config.toml
n_layer = 8
d_model = 160
n_experts = 128
experts_per_token = 2
d_expert = 96
d_shared_expert = 128
activation = "geglu"
moe_layers = [0, 1, 2, 3, 4, 5, 6, 7]
router_score = "sigmoid"
normalize_top_k = true
routed_scale = 1.0
balance_loss = 0.00166
balance_bias = true
n_groups = 4
groups_per_token = 1
shared_expert_gate = true
init_std_router = 0.0225
lr_router = 0.000861
n_head = 2
n_kv_head = 2
head_dim = 64
vocab_size = 8919
norm = "rmsnorm"
norm_place = "pre"
norm_eps = 1e-05
positions = "rope"
rope_base = 10000.0
rope_fraction = 1.0
qk_norm = false
attn_scale = 0.125
tie_embeddings = false
parallel_block = false
init = "uniform"
init_std_qkv = 0.0404
init_std_o = 0.0
init_std_up = 0.0404
init_std_down = 0.0
optimizer = "soap_variant"
lr = 0.00549
beta1 = 0.95
beta2 = 0.99
weight_decay = 0.026
lr_head = 0.0139
grad_clip = 1.0
warmup_steps = 200
schedule = "wsd"
decay_fraction = 0.868
decay_shape = "linear"
final_lr_fraction = 0.0
batch_tokens = 131072
seq_len = 384
doc_mask = true
z_loss = 1e-05
train_tokens = 575100000
steps = 4388
dataset = "wikipedia_en"
Below are experts of layer 5 (counted from 0) of a mixture-of-experts language model. Rows are named router (the router's row for the expert), down (a neuron's output weights, with its number) and show model dimensions 0-159. Each number is 500 + 50 x the weight over its row's rms, rounded and kept within 0 to 999. Numbers have three digits each.
Before each expert's rows: a language model's description of what the expert responds to. This comes from a sample of Wikipedia text that the model never trained on.

# expert 58
Separators in lists, filmographies. Pipes, commas, semicolons and dashes separating entries in filmography tables, taxon lists and scores, such as Gibby Fiske | or Brauer, 1893.
router:422419451449481505435538472473487416581504571520585481489540475571524542551484482484511601470422507505500485460519566483487473508519509478415411584503505514510516469527547553548504435483552532511528481534508446552470449414469479535527453568447465499486520473566452493468471535471462606464552339588610581459432572514544444530547459533485460630479441514486483513520559502547460404560406486377394504491481515498600473436464464459530436471574450472518537561486443516482436550480528526
down1:484524531548533510464435553497647531464512483566535493503457493480601540481476511508506470472562526496494584526467467498570503467536515622593518493553510448533565411549588429442473464473505501403400482492450546434489498652542538481486547556448532439571503507542493457523534576486463555508436529502508498482565433509499503508542529478548565503545606434509542427532531497543462508502446469453532379537430553533381573492476457526505540508467485600455463484493483473567472497353421431
down2:578492452477472545520494476488538350480516544577537514514481500497468501561459560449544529542485491507498521481564463506548528553465460496488430531538514544541429424502480516543535495517531416622482477526463458571556503450491547440412422565486469532484521503630403496441491539537459627511431467538606428535516542554575516537458473448479508430481472543502453544509586545425515521487477474490544367439512503610520425523490480536506444448434444317542522498439547514441505509485497551
down3:546568576484517460576408485421610506463490470429525467469555502541456555447460511548447468513465511422521477511548475504504486467496389500526441562472563486421609471490520636460450437444564471518462416430516464485509445445552431510510496536527472558484592441568512460464434528506460558551479542538521455576555520454511503461405477451476365504432581537505467507505500510473535502566480521556531591484449613450430500526504485493516457448458456504518625399561513448560516458420466490
down4:519504473508576545464511534412587509447538574435579458557423494366538542486447544510493544555432533428584519663471466571496547490490556507510570409450562533501459493481488518510508575494453507477568501598556452542460489591442586506573474430546550559556554557559471496493487454499490463507536528399427487446537548470522577493467479487586505465445445509535538517465510436549531611514509522540459472520533484522518498472602596480527558471542507610412520476520466508429471559515554497
down5:519554478602458556487525483539491407557533610577469477479581434474561536565592555508543577467570453492442510606480487451501538510640522519440546501556447504519548517508485514466447497493427387523549607468549499565520467503503568513501582488567481539458455488506425486508479438490497458479557436611467566573525521406514479444584481535450422463538526608447522436529556577518454462445529546483524517461464467498486468419474520507558533538471531335461492463457509543483492472528522475
down6:431508552530485467472514559481577442416489592553436446408431529550492454558440489450540436588497580442500564485512441423517445509575504564426553475522538466521524428540466479480552598524462474437575429502453511433502414521407547557541564510501507534526538511547455464569510506571512427494449514585492492570501489488556360541474462469475534514425492457522559472503499540586575616464423449511524494522378515535479534559597522453565491528489518465515586527447457519472538540458484578
down7:387436451473506510573529428353613537431477562455480418410550497446507455473459467495499490439402497505460555475535474503442491500402501436529465456471442517452537474531568458487570427528524518547484546530561477483406517581515571520425469523422461479431494451536443525486545530486508480538526436470581485492468474380527500468467593550505464502465464558556475462445442545505503487514482507493476533476488556533502469508502535629457431560536422410509626533525407562516561522499401467
down8:556585553543455544536573445481481481446492483529531465519546519436479451528482458438442429585503514510453463501579497519524529458495646577525463428427474541354510507499492507458495553495464534428492456496502594576437575554490410580523488524463524506548485537457582442518484488499545459428580453548519504345538476557446474416572531430426536463524482502436515561425414566512505445488527511550603520513511551464430465524486581550489553540452558416505471474479469432578457498550504509
down9:576449442556439542578474639578472511503487555484554514503415528465455495438537493485443429481419429479544469526418551494500566540454594468509467510473535584544476524559422552501473602494491394448528478457465357502518453474529552600537527543520507572560531441423551470491477387528451499522565496586464516548438537393496568487541522511522555533552453547436531554534438530486533500477409519508487539476592538503486407514522539476583472467538545449603490509489495447450470493550525524
down10:449470518558599468424586520520531452558559563529527470574459426544485548478534475502573431584559528487454527486473508496413389568569444541487576525515621551532540599533503464444507543460464516442508409535499593519449469489581506496517408586590546546635466398482539453496504518528543542539493466529445436509445499497595417449529456567413452462447504459466533487546491496450553532483554508467512481443473465485428519478597436549577517516543478464455479442532521553522461493536478551
down11:398449515523502482565558488497546591603534493498499541432447545464531489411410518547497510485566525575361532469467547459561543433432411484457518512607401517605545454553477568436485524500483491467522502533459483493441489460550525485516451533506585421509473483487430510559533453522606510529459433481432523547391503585530473390460523521491528567382550498469512420605450445509470521420485520512494450462551547505561503490490452460477468529511510565442462515495504425509491427537402465
down12:492578543480558426454520475549475575573561311509534449501474511500524541528566461447553496463460509505505444509543514529503497485437467506507466474373516534511532478494504495442548558562584503571502509539420591498474539499564577462581544449405506627536493503530489520545561539488478515456484382490534543560577523491551409480520444456533445533488494405473552546463545506515481510477441521507495511476571474407462599573494513568517549556464564548604433520568510604428514525426459503
down13:546585536457529480451447494566454566587566470520476490444507513687557530532507482462492528475527518513459462433427400481611486481540579447556476473487513503507517483497480507514512475563534470530465466473466472528465508524483559453562511526534534487418503583425601558590562561419593521518402509551407542478526569504593447513502557489430570495529542539508508466408570457555490565534521509499561453441520490456508451573527468387566575431469530483467590483577585494523511438467510519

# expert 2
Capitalized country codes. Uppercase letters and pieces of abbreviations and country codes in sports tables, such as SUI, CZE, USA, NA, U.S.
router:511532498529467467497564472439431446545502489432582488485511465542502549557473533415521541602508487462520514498505546509457386522589478495497481487524500436462459480541479528547488436450588582443506475570527458507523455436468507535546527455502388443493476435504468442524458447517506621459497430544543547420412550377553383453628485497519527510498495521479497565530578511591412438483538484446451570501468431491565429524484512414494499366486421454454582501449507468472533582491525574
down0:450511476425424491546513462435512516481497487455456462462533497588607515501411435432484549469547486450502549460437483452459499553483461517506495563507457489508549537535444505517616394473420455483497494606451514480530482472471549530381501495427505470565503556530478473481494596474432524469502520516510464509479523441430427503493473425495592500557440350428688609474500502533545482539447528401540580478524610541508463462500505495491415555475487535463470515414498496471441425476493491
down1:581531511475523511503530554470429502484517431515509528512477460482505508573459475465514404511514489537486424442510479482414468565492561476410480394433389531506578471471454399455483534576499606537456516541592367572491491530452527518543467408476491522515529500554410540454498544502445590437498530483557530495535467492528437525502399471577543592510482549424488585481419462470494515563494562550489474558549565481504443469437525513439534468568551437544542468475588361601482547512487460
down2:490524451435521573438512463436523490535492473467508439503541552478627448511501476598515498553416469472435505520404459467505526472500512499482530443497495529492484507520534438425540579464492515542512537570460512464497482446524449556513475579461498540554495495504491510463498541468470535502435489580572371608510508395458500519741450534469534464478477476508524530550418472421498517580543521530441553502528481445498630468541490538561553463540483443480460576570542429515457504579404421
down3:477516430614528483517544454421443517535456449490482543567489567507573492500474580434507467550535462488513483565450459427539454483536474585497430538452505573483538430465602577598485425511542470484556522439390528521459604437507434496431528500535438444461545510497516592448523583475557552474592598562473523433486556458546493502481578459487455568447477608444544522555562509517482471492468578496549426454458526485531487418413465494544387453448548431502550568526499509503478529528434511
down4:479590524460516422431433480478534583491512415444547529571519438452522477586520485467532496520521523419566471538480478510500429457510501473486478446493605448472560470493567472511544508487525507472458469457461497475461519542474529555370534502561628543469508523438545392454555452564477428420348551474524446465505456518537506551481422455569484514444543481572465494489525452597558489473521499563595496460481519525399535496491551548485478455452496420521572386474487479397546551536489625
down5:639442451543555523557511536499498410430485531526544534480484477391487446537588499552514467590557487496551517503537481523435517492508521516459506489490507453423579436510398565505523510537501464427410516481516526579535494462524389475480633510455520378472532531442506404568475598504566460479563457579399508501505501520567519492475524491506455554547493548470487450619390473502480494456537507513477505586589552471497520523491525541465518540469529588412548510547444554476545410407505457
down6:371473522453514536431497429583489494437512557539587550466554516474445428497560464487495488502515524441471608557415590529502572529433580579443559455478463494402583521575460507540544564439617464431518522474469433501415522484616603414515473532529443545484522483514467493395548480441518423506457421475579445440491494466534487499545454473440605465444564455446473515526496504465599520445475491564434524505483532479492469468408517547471517500511536510474520576473547477450496523540526547
down7:497491600505438540612583509520576512573547541507507482490523534436519490538507516491444527453547427502558488565410479567552560425561545500519516541573429547517495548495510449428425477513493528521449448484371401465558542471510596470561453480496523578495537530524498447443513436378512621434452497542498509543483459460511456434543466531482526445555509531440555500515552580384490518535508431467509477544472591475488443484520542512550536535543591473602500550439430455415545537513604463
down8:466519399482502592547500464506451537528532507471573483548469431529493544609539426585485407464495530567509496466528544557502459558489473467590479450570535531542417578432468519497566488491415534464471592510369585507588447510486446564482503508489420525440490532418427424537417474555457466504568449548425428470434420546450475470535473459513547462466416491480465432547557515489558566425558439433434500429536582521526529492434572503472492429528540469439524552502511550508466547449535541
down9:505457519494520541498520568451518521428472515506383559502450442479460497473504421489462551509536566481356506436412602507519524438497530485575471476509434500483544481540485481471498518518537533552419544488493543489517578523526470457496398434502492552568475477506474467404448585474572445481544434494430466534538470572501497519503511563511608461488429556435495392447450414379524420454546511472516437473503584459473534429540507550372549638489523584409498486586510489536512523502458513
down10:437496623450441461510443575506508399421455536631506501553590525538550508472495514505456465572544511505401490517498441485601475533468551514572537471437529527535556557523517534537604573521532402509463447543509513555439508515412576544483444521493524545573501457517425516487543417468526503502491476431512560547515527564388517505470557417509542573451448492445533500447466512476531488563512481529475542475546575539512530544583450562478484503548585557445566517387512441466528649539476495
down11:398426529535528456481443519414487468469510393479547484426504569525548483532492491462469446432526460519449445520373508515451526474488443581466395558415512419390444490512447435550588498464480516432428547531515591477580519514430467495570537532517516591523507476493443602504532420555506560541516546453424492470594498555461569490516503460451542524497545450487382459568484503497547424434485526547477415489478506412432447562506547491491483510558478595480437472482527580517469467507585490
down12:505450536410487536549476515444549562500534469475524478568447567527526572518457484465458463519442561425503493492410509528567482371528543456531467489589533528512487546509549444486454514475556480540508501489510440664462544545595541518501545592530582557430493499593396506516539548552547515405383493438491519400434541530549580475439548518489601460463559496445590545584496498466448471497607527505468441519486467486477553478494571462518595575529502495520438476550490488520520470420554459

# expert 56
Country and place names. Country, continent and city names such as France, Italy, Mexico, Africa, Argentine, often after of, in or commas.
router:431475503498481502489538390487431490527478542487565477543489487559455633460526525457539599562409482548506561488490483527392427508548462518434510540530462513453482447477534540511550469471500592485556566453588486567547440463428452495531468504496389506440486445534459464479500486462419550504531398577539631436462501458527423406583466470411475520471453506489556563597560440583533480441418487481511545480532472489546464500466513463506528392618387451469510488470516508529482520472458522
down0:517485460529478502569456498507419482454440537516469490411471480420487491534415568449606535495474396569460420633444506493474429488533483475497534471512566536464499453532479543447467436541520490447520556480502513410442492580498449578511450511475531516498542457565532525547537482503536491540450473584429501464482564524605452474437521536382513559572550521507445516453497534536559455438487543420476566507537490431623469590508523540562488586504431379493610480519458413589508561483467457
down1:415535454453474421514536520544432490384451560536544521400517502562600423560456505441577488569529436487510456518487487489506427527521356516514479449519612548473569591441555477549459589562454507516509477571468574510501486466540503431544531459426487523488497511506505502496441610593458486438491515559431570489420446565471404612477506496388521553510530515414456497466447446559461487515485505503485467551530489495501475575536486504448453490384520497510598516424506466456502496517509567
down2:470534508486383556508538541482493533428493540570498442543537453404573503517500544491527477583523444436588489446552548424496447492498490532477510434492464374504540585535561519627570457464523512454623487600468517468452486568572542518507512478538512502549515410566529454548480616517431556437601440513550499486390597504504552554514509556496549476513488478514534432488466577509472502495452475632491457519498448492446480487509502470523526432495425503427569589508492443561486501430547435
down3:500497487553503528518504537527498433492440438509544500501549459567460515464572467509529523519552577557559565587491478534574431476453568494414464467460518527385530372478470536495444511404558565475449387364495493498522559567494414553494560388491534529412507519504447446501473542517445504432493565528441476478540445436545600458422455437525402518515474469493468465576471477510577454547466538590532515518485479585498530532431486424514399486551525416580514444473513514443533472467460445
down4:547550535539520541504460370511458455444541472542430539556480539557488531378500485541470452529438467496527476469485464499582391537443467528457340503623540516513441513401479384538552408476514406538474491493558458450512527512485461478524529439559560501470502441469542452458480537443455487486483501485473512506481590438547469395476520513518505505453526468547408511530439480433480418524453393466485604542449486465556485576613543538498440479470490559560464514449466577532539438518533443
down5:491411525480479543418489494575572489575491498584476555509543410512460440452496503516500611486444478419496480519489531457566549424520478527490495592548451496630506459468474506589453474597527528521615554405537468571491446445425504528497438500535509523501543494414532562505488565469492420494518508521494559457498480492483518513535500554487515595587434495472493472490420503492535545556448485574513459487447555588541440503525595526515499483552413611600630524576505398568459470504469542
down6:492497518535446460528473535545456468452508585458483544525436505452591477405576466641533469524518525514362475462422539434489527532539408571453507485498602453523494596482554552516491559564540542517516487503494543480588418485463386540443484511506572417583496478524522495575564470545476514572526490489514440550460536461484509590609522575541506491418492445525546556471491498427501537437608502558408526459553539544477513497549507483570485569550557580443544434494495429486449517436537476
down7:560589536426482549548476505535558429492527472443492498482536429535465523594504548526580434527520482460574484506561533556447420521513509446538474488485505512595571515457574518440514483475515560506394395491445521493450431455533479449521592536426512481413483536485511427592456625541453488555489568543541537530514520559444486549477496544407342541542503475479459596428512564510549510565526431433544492550456444496500446495531571502402478509450505413540554470530500563476578554496454569
down8:576498468556467548500481506496419534460503569548443446541468540501525494566449480564510489573493530483547572496471552548507577441506541539531441477505442499483516496494518524510412615530574423582447481544497472576552594482511529446468465479510660494456489478481591515499478408610514475471421483480535517511466466429376521541465477513558512443502480496375434577353475418574533418457449490531466401452491423518481467521456554450574423456455521513533472570504527551496537511461504478
down9:446509417484543553501511407446511455514550489448423590518516427435569469533440509561603547558459389505418508534454482538485457484607438550472507473521447511524467525416487479551536435534499550463614455518485459521459479470418563448564496516489568521398544457522496552499433410454424478567547403495535521507458455507467394477551584528411526432482554461507428529490461458573518541554553504596451525427485503492442479361507560513442503532504517446577484467468493491411510510486495476
down10:511584446503441457520529499453527523495492501488563501568484481502493424487517501528502543525471471448499500467518466551427442545522495480564518539516676415561408506521504542647545548628504574385503480503526565439389473481528433573483479515497483520457462472514565481443485493472451569595468549411498525420572458468478516543430451569540537460440407496497529537548459530532505568451449493456487464518525444412511496467586521511454535545453500447455610499531489456631400477500516513
down11:372575433510439542488439542500481466467508568548510472511534500470453473541425462495537575534397533480466517415513551534494485461463483534502543501526488433439457443510487434469573464486584415520492443461431555511561422527536433451584416544484540474472552474548529484508494404413406426525566516537508405545650546443499521490503484545524458551558527508544454473486483600522496491551445591527560535488547601500493448505467539496402584475474530469455504487422557537422417485585554538
down12:501415509443487496464476532505515484481546527447440544396545491559460564534569541549594563556443506404503432510581539484500446506533459456552495484492503479458433592443426558450552503495516567443511507458457517456575573469403527554529479587605495536530460435470483411493484551555504493545593425577443491511405493472609345488481489421519500453448557483431503494478509452524558497517513494495522486542560546523446574521542476554483505608453413503558555482416510469459523469413430531

# expert 43
Acronym capital letters. Capital letters inside acronyms and abbreviations, such as MMORPG, PC, mRNA, NKVD, GUI, RPC.
router:493498428475520458456562424515440440457444572409570416462456525508550525517464536533510616535527504465501433514556529503369460495566484499470482531539453466457418409548536523504405419518559590473564476566612466540390434474470501511471456491415394451456426506535461515511544554559479550456479465531461525440511539418488434468603421449482431526511463485550557503566559480533484419449474510501483518590457479472549482525473523515523552435539429448455552526547456494423473521451521596
down0:431481408521554519589455484440434474395409514477465443504587539486416548427402500515457452480456522465545497464514454560437503479535543452519533500600446498544525471508475611417528545515552491468420481434407491470474474536380514566487506572506538466485505439397570492614485489486508484517439476489471484477473526585455470477466515557421538589438498527462557443466486450444589443513493602581411494504432428447510566483531566490493436499509468507503553546499440458425506453456444566
down1:488412502454442480502489517564548430391578473452502563535426533526624438465549530447437480394506479506412506493448475454559460534500485460555580419461496467433553447589405495535462491513576476461471423543569493514517453466457520522503500454460395575427468466508542538488476569586468592446506487512520503510446481512537574413447546540539474436495402507509509469459475521546557463435577518572508458556517520439515497460444416580585470440473570584513487481441468480617498567511532495
down2:426524514559583510506466525500488503454565587418518505507459394385518478483449563457501478475529432474535533501473457509540493443515554502423506452515582448458387451496536577494598491433578542570495569468485460489585526554447533591508491590474513521491500485543524502519548601446412528443515457563613523365534520429452578493487508561454484452475480522527510442452483615429583408536490559451473543581510496483505440492421451508422433513526490500571508590441494485486510491527497448
down3:452507486520457447394371430520488423599560529487511503489509545589572535477575582498521569530427522417531536409473461444510471524487461535477492522493549489547480529458445553506496520555561560476522539490471467438532589480492448532513530410502512467424473436397479478562535487583511624539432446467556520565539552542532433452498458496470455457463552498493505466546487593555465426467557534499610468435471499478561452587543490454597460446458429479548514434433459446624505501498510564
down4:565482505476587619557405472533519604506494484453625535477540496435554489527480546423574560478464377421415421510393491505436539458520514486444445480546536546510477493464526486484534525529503440587490515527530482502533449528490457509491485553463515609468437409505452553422549470472469481548485525543445426456518544562446513545559512521434503440556542488458407508523472478533555418546473462525596515492495453453356528452523453458616529527484465453529568493481465485505373505552473521
down5:553579438532474527504533486498466438523487537499534437515507515477490379614513552471476430541442479526585583461439541487439554602549550431455471444557492383519497557438520589496457607575469547533454463441522549436492444498364479525453526484494526433505459552466465646537467496506425518393495530569377475425506506507448476496497490488561534496500476571491563518523581492557469453505539471515568461516585503453473532447467455563463548532527412513461453508513459531430441465480533443
down6:533486496494527431469547526466503467458503475467410478538511479457516557578515467585518473536557451583461590539472581479506501532526441553433483512501500538508502572448474461524524437452455456400433495610496428537514455464542460524513518460462420569539526572477550390354396553484599541460501472602446521452485502560433460446587488464572468467384549528502450535530457535541499539618522476419577492545418502562479519500515464536466402468524388521530479452474442562502488544500517516
down7:588512551385416493509418462542557583435553465486456474550553546573483409398455498463460491399501376513570472446442505501537476518533616560516558516512491435576438497513461531448522458455556466522449499518403437471494479412512453565480444506528470576648482513486449519515591465540532540422432503579523471421510469544561467507494483540399459616500482542517485515507568538423523524503564486558438587420496465559471474491460541519503558544483483495506537502526459452470508493464446487
down8:468562471552434603525477522483453477440504447536527619458451494546446574556476406448520545474525518527423559504460476618578513504551545610430501482439421523479441450592524449448551497458486607490524439530475555491563535452500452521577452546529494498466389506578517511466556480484572502416520511506435538495479458416556463453463509547566530559444460524414391529535440482549421456477474528488556399496453545587518538396532477556529533447527497528500479527521489538536565471597509476
down9:421479457487489574433448500433531534419417511446499567478441478509471534540523485487547511422443491449507527479425537477495493481549436498537440481506486451490475471472461550421570538524513402523456419414500553425583532483571486581441510450514566434513509553583471527537561499491515418558507443542489466511497583432558506561494573547487599584600492584605579555465491572460447495546540491516561491539463500445533463398589571495559569506558462481532454487551498533427577522522491632
down10:452527494446493498482526422558562544463533515421565567504445524557478468462577545498487527537444457387426449541450511506514486534541507514463452543507536501581477417402532489532435538555470458465548457467466450436508392505514384444506418498482547494475390480485518450586526489572393500549539459493433400562544467462482478495459492490515501359469479485477436608452599543493616567513513479583475490549595523497517505499576491481538395458458527515438460462525568582480514522548538538
down11:539496449505505410470482458555483504521536483427595557542590480513513560466547432429524536503485447549480512596541529479443573574495472573508458537465566560398517455496411379517495439572507567553405543494547454451511454559467455513534434479437525479596457504445571497433502432473575463446546451492586463379501457443435417503536450537487496504536424521452519501419477491568533455529457567535562509531526436514457449534509555417521452469528558406582440460577449460510530518465531557
down12:555556447464543439437513464467531567563534565568472468487515443523465507491544558444498554443541437474434428443497509462513507541515462439587541459470581477592538543488496470525516527420523511377524532489533526497436445492558452502520487465527496457455491591412433388546524529451512473404468498391545490561441485475442533614475483508483581424483508469492478526548428468508548460512507493469512528514476526485581502415447480399418501538463511553443564469457582560440509328610469532

# expert 4
Capital letters in acronyms. Capital-letter pieces inside acronyms, brand names and LaTeX, such as iTunes, GMMTV, NBT, SMS, and superscript or frac commands.
router:440479469506446433459527408520462459535464509505574447465466434510548536552430470420510596515511541555475504519539530562417489548571479492390481598532400490497424450499539514470450429455544512491515462472578435508450513434460431498492434475437495443475467444508433511502521515542433559527588441483456563499467567512485390445603464462470540593526513522497598506505513508588450398487426427446445455543485466536529472464498527461558488427552406502512518596481442511454545472534425626
down4:511530498480460558553581438428563394511507507546544566479505519489487529518499491566537453526540515411556506452452584468483433450569471579565547515514492550551538547506557540538517510479423564489462437619518557564515385541500430401501530546418484484548551482519461522516506593456500514431472496550457460538554551467475444508501500499438610519585460452483469463411456460427635454408482543458512474586462463509471464502548540479532435453415430466509487437581438502411591529482460456
down5:567503513539495511572493596590571527551467524442551489504577485521452535443554541535511548526523482466581468474522473550503453537596503502501519479487491564462552488500534450472446457554533462528509581485476433562470550580595461523680554493541520513539442452597596542493576471478472481493420528555513574482492491546592560462456511481483537538517489548430406535420474491524459487440650584498469526448472422536502446529414452561454456442485506565483483445533578457430583578524477503
down6:557484458435456557481494477520505539448487488467569521498516512576592500535461478406517433525487444475445469463507536550617542545524470526485548427529506513496445459459520534472577398490614466442480496418549520454503440572521469520442532506461458498521476544524522472512504455582436456544510479589551459479502467517529429438488570515529437567596486501483435498364551492415564522487495335453486481531477507534545594443545481586393433422529527575424462456520494468546405522407537509
down7:446466503426538536525438446477501530565464453514487486415425516463473442452521471479454469530608450560495543454529587458526509433559517455415502495459593528557521480461481541467479500449519415537488390460512507479418475517423575597475542586455452489533591491511531468429548514422545598501551516546507529483454499548435562446456562544501493479475589369564590518429467487424470460487530487555552504482445423391411530484460546509533509518523436450530444525474498607435436550422528474
down8:481469510457510516504577441459464511522501532597496506519593579471436511489525610424473440529558488484523591456400433486551538461437602474506455560571474547537558503525488472517541488512553355488510543503479573550483553534494641525570581540456552486537496459451484573450529478451495490516474489524577501520485462509440516474460482419469452498486513580533454618529433503455427454534503401532536460426449423515520572481434499478480524575546489562488601544547427547487495358519550484
down9:466428522457477493522558526381460554429527548538505584509466588418548425537525450433465516511445513488521492603470512544469484582438575524393470537516576462501565503507516509512474522646431514431511483503524564626499534479516599443578578420429525511431462487512599462492439563488503478556495493429407442510599525492509469547505494467526452500576534469464425425506415562508478485495482432522512463527473535563467544555486484575477514482498547460576488401530525435472549525549409495
down10:552532472580577475499499447508508517476523443393498518528479454468615444488478574549483421394496470557528516534488439500503500437484440474466451474468506516544586382499445498398455454533530466428538425479488464402445547473479578423493492414432535511479495501497592502440625418442570570460504565529459483473455489567517395481452576544510509551488536530493469454557543594544417478623565484529509587485463535549542569505476427498496538426482550540453446483465495479499547530438460454
down11:463498504539536596475482502439464563535482570456511492517469464524534570460526529524498480537528492451402481576553550470546538604406533553468524501563423425491509474411489411607494516483553529479425602521451558525499480550520573501525548487588495507511521428482564514532412619534523481546541538539579471480450531497495448597560539538556446467527496511414576504563417513503571522436440562468461450457439555508413447567553536561546550584446534576586573523527511456479413447510546529
down12:534574517479430496499565455503459556548550596484538495485478564533541518496474506433570429485373512508467559460503527575608435373534584487590460483495451523585476486550521446477470491543459529464600438539484572489432479535565469494565499450502463516534391454484510482489502477449442428427478420551496404469532422488574484464521500463403554505465512606471448495474515527461497582586448514479487534433470592594480532583474486438534545451513571445508461582549509490543577495470536563
down13:461424479587539524433563448498515439370543603516550420513510522555608427487544585469552572515546511505525533535468504584516474543506444439468518545541402405513432440517541532512449521585561544569487491448508434517481489492455545501457555495447444441556512523453439524531469509473584568505484500449501493581567512521512480524561503472575588358468443455555603531453475491521551485494567440531503573510561475472492450602531553509545462543489502430524435502561485570487396553563491515
down14:586520507495512482613474540443375469508410525589482459564547501429506518502513595559591432464491434418518481472468518519512458452399493460609499486566504507494572527522484544490506512501573595462470543494406526408476456584497509455439485495419470624432437481564487520503530519398482467476478590451456502471536447597525556538488494504479479510504540530446459525415445512514529442513517577583463506541461370496491526498517590464538538394449565499507533536510491495467492424471407497
down15:504586437486466482521551582447545540562427581445472487447490543554532472523496525454531555522434530531539461503467540527429493537517571454512502503431541442540392533435479438547537552600511473537506433491524468542408398533470483436509575392437504554579466509453480516541505428442511432434501481456530477461494485513442480428446407536619444534498513442489556455402448403534490493551521602478548554537487579486421443562469508546506495574549507586371466463549552509542484553519514456
down16:475491542475565561551373449493526492516414437447529454442450386471494538468491538553475513509504524544549557424505555511557487578441588541516480542519435444442500537414520491533507530517436487466467520486449494534569566495510477483513525531612480574479542507404502442488444461525589448582522508473578394490538406447567573486450520466516506544525466533566532499451482545603512453521540652538473486446550543396372460466426571551486450464472527548557500499479504478471508528491451602

# expert 46
Table cell closers. Table pipes, closing parentheses after country codes and semicolons separating results in sports tables, like (GBR) | or W; W.
router:473489471481480479420500466478418427491478582483576473541482458580549478544413498439476508574472538488495475492499544566477455482555495496468379549517470471466469466493491521550495425485577535495507476510569439499445505448507481576532419527490493479448521459619405487469471512484479611516536431513520517529467520454502400442593503456489444627526460570574486511523652516567560418543457398400416487500471517455545451434545513433563547405571440462485521514509443601518530548464497534
down1:499495511556468538564474514471553468562581507548502487475579506457449561509425488582543504463416531547419430441461512513458457583513516535436525548473533443533453488528502513528474561481497504413460454539528426444529620471529518451533503582547491564489512486530480555440531507556498504501519600407538468448490482578513437470500491446496605369533497578511437501525486356465526358461466569476498507474455497493503470438560588458413545555604562528416557495549466583511455429564502469
down2:517432492453456507457507489461427490517502381446435520539484468427534443430552472471578530506492512490513450492514448530483537467550410432629510601456510515573421571518546457488585475509454417499511486543511488456470524368499496519422468518430466443551529599488451485504552527550513644468486510564514478544485571497518428504562617568526415563400574505501572496479466440462524464485578500567507500533484444544453608495480461569483459523457517463573431488426553442483525531523449555
down3:544495485481572456506403466472496496554506419536533401568450499522498423430514482475507529532485492512426510469456510590429541502608470515502443489461537466527539558492453564464395508540530517493499460518536461448544497528458470491566491487471500453465558443468583586424433550512417567420508537484456527489405590503411425503650471427563528507491507518525515485472529631560438527468518560446496535491452501549520476522386619488555433497479407521474491446550512430476606517456565560
down4:448489437466489506518506490504443384516494568529478509453580521573395385510477584528583470419514549511527500434523471499601452551598474464441563546506497467450474454570440448474464577421447492331584550545474545516547467478462475452505518538556495433512486475475553619466461477520497483513600467493608593505456584500526489534516460467480525463528473561524516546458505534501477500497555517517522542576502532426559554573443469439502492503593458520610414565530484539555478457480556475
down5:514507470559522471496516495625614458518545508480419565502420498451532568498641482584558462341482550444496525500497500507446554544470405463448553588501465528418571486471456548485523531501499433524548493513515499540480498527503481502521451530484459401431405450509546471470511477551497460511505386524558544520453466478563522417544403446572454488535564551469499424494470587463441471613553478498562453464582453502541554493479485454466492551528389483534429449490567497524478589459494516
down6:527492478531536583481473516462509554518587524523536540562563532504568601424405473529506491441543519496496507499473615568530456495591501552487467493547462463508436441392415569440365589561440536475600510595577580466516550489411532488492587516360426486445496546530546452510547542522432499547454523498480469489489550542490453552565566518449502471527528475505502424480557581407495431423477512494443570463429446480506520491474583512510517534451430528471513483502537439516530469454571546
down7:520503447437445489471501496605471462480526494568509471441605389502531519553486472563529528459456521510424463529478564435491514481470447594514431413590533569498475509484455458462493543520528515598434446476575503471545427500508519461513503563481468461581568542540518485565549528478522497385549432416475439460454468517543523495680470442478600426480526481414552452520474520437490569481448518430487564473564538559450482510449440463499600491537540511560413590483458532525506551491439579
down8:546522559410528473579526519494448544534492548455501460527446471416485518493498458437568540481449550493459394576551427425540524465517585562569510385588454500496510400430504445542461541523419421445471533534450532506452532531579518541535479437561544425500511555518458630529469436481476528510540474432502461428448507552411527457539534471533449538427507419584485538466441630391440560506465457529563480534531453551562507460507511480546535566455469515491475524553514470543398445470468538
down9:475382519519476508496431466516414573452500531540438399587532457535473418542437452570421449532469513463524457543447501413450359549493576483462466474443539458587591573471411512538516506566472510411383498475513544458495527464564590418569519494487493487494479516455540463523525576539544595504476497595533452574465445482454516522588506474478491552479568549458495396488532405460503513520521501505448434443483544566503537545566572514458478537501518582435502523479453510456477544566555530
down10:471415498520593512465494524555539463483451528463460517508558475553472499614453525433567506568502515476550499509469475468485484446541513544464442469467525482461535422453509546525476510457493542529525449510527418425458368491443526514651513453494448492497469542443520450457535451520471420474534479443514610392466513487585444503534529458521467477552481446444501517466520441574432399518469517382415531491490614517549496494551573538343425452509435502496572542587427595507484451496543502
down11:575530506528441425543504536580434460539467524495416512522510426418563495577483476472548471573513514536492513477433526446519459556534467463454431488466539502498419466547466522457479570583573613551537618521447486505524571470425525461524521513484514516464460532471437545519483462550479570400467508425450499477544461456415522438421530560488524399448516541509452508585602442484552430390565493470520494497556586517522521556423475444505530425540574359568492535495463518461592464515561467
down12:434547503617511505493487482491481513487530394479424463516534574476599403498497529528417505547490458487476484553487516453495478540520512557470449531559557408589531550552530499537556535464507571539511488553442492547521468525511437359478434457463440513535510458491538607484509482483543506465508525525528549482530402521585513516479488454472448524482494496571510466522489535540546601592506453511369388521452530613480595467559573474456536510629505481450468478357537531424514456476433558
down13:484557492521479505515563457495558525499562540529503519546591444502532486606537515485457473516526522558487559595557533482453522433467497584508542559533622484430490491322486535550555487464452447401525509494554528562566431512530597516532520416444591511563419476478512515508523499477474486513464540450528417444396585496447526454448480530475476433525454482494539538418374429511547568508433454470610480573449486564515431440507501490490526541546542426553480467506479457514454461539560591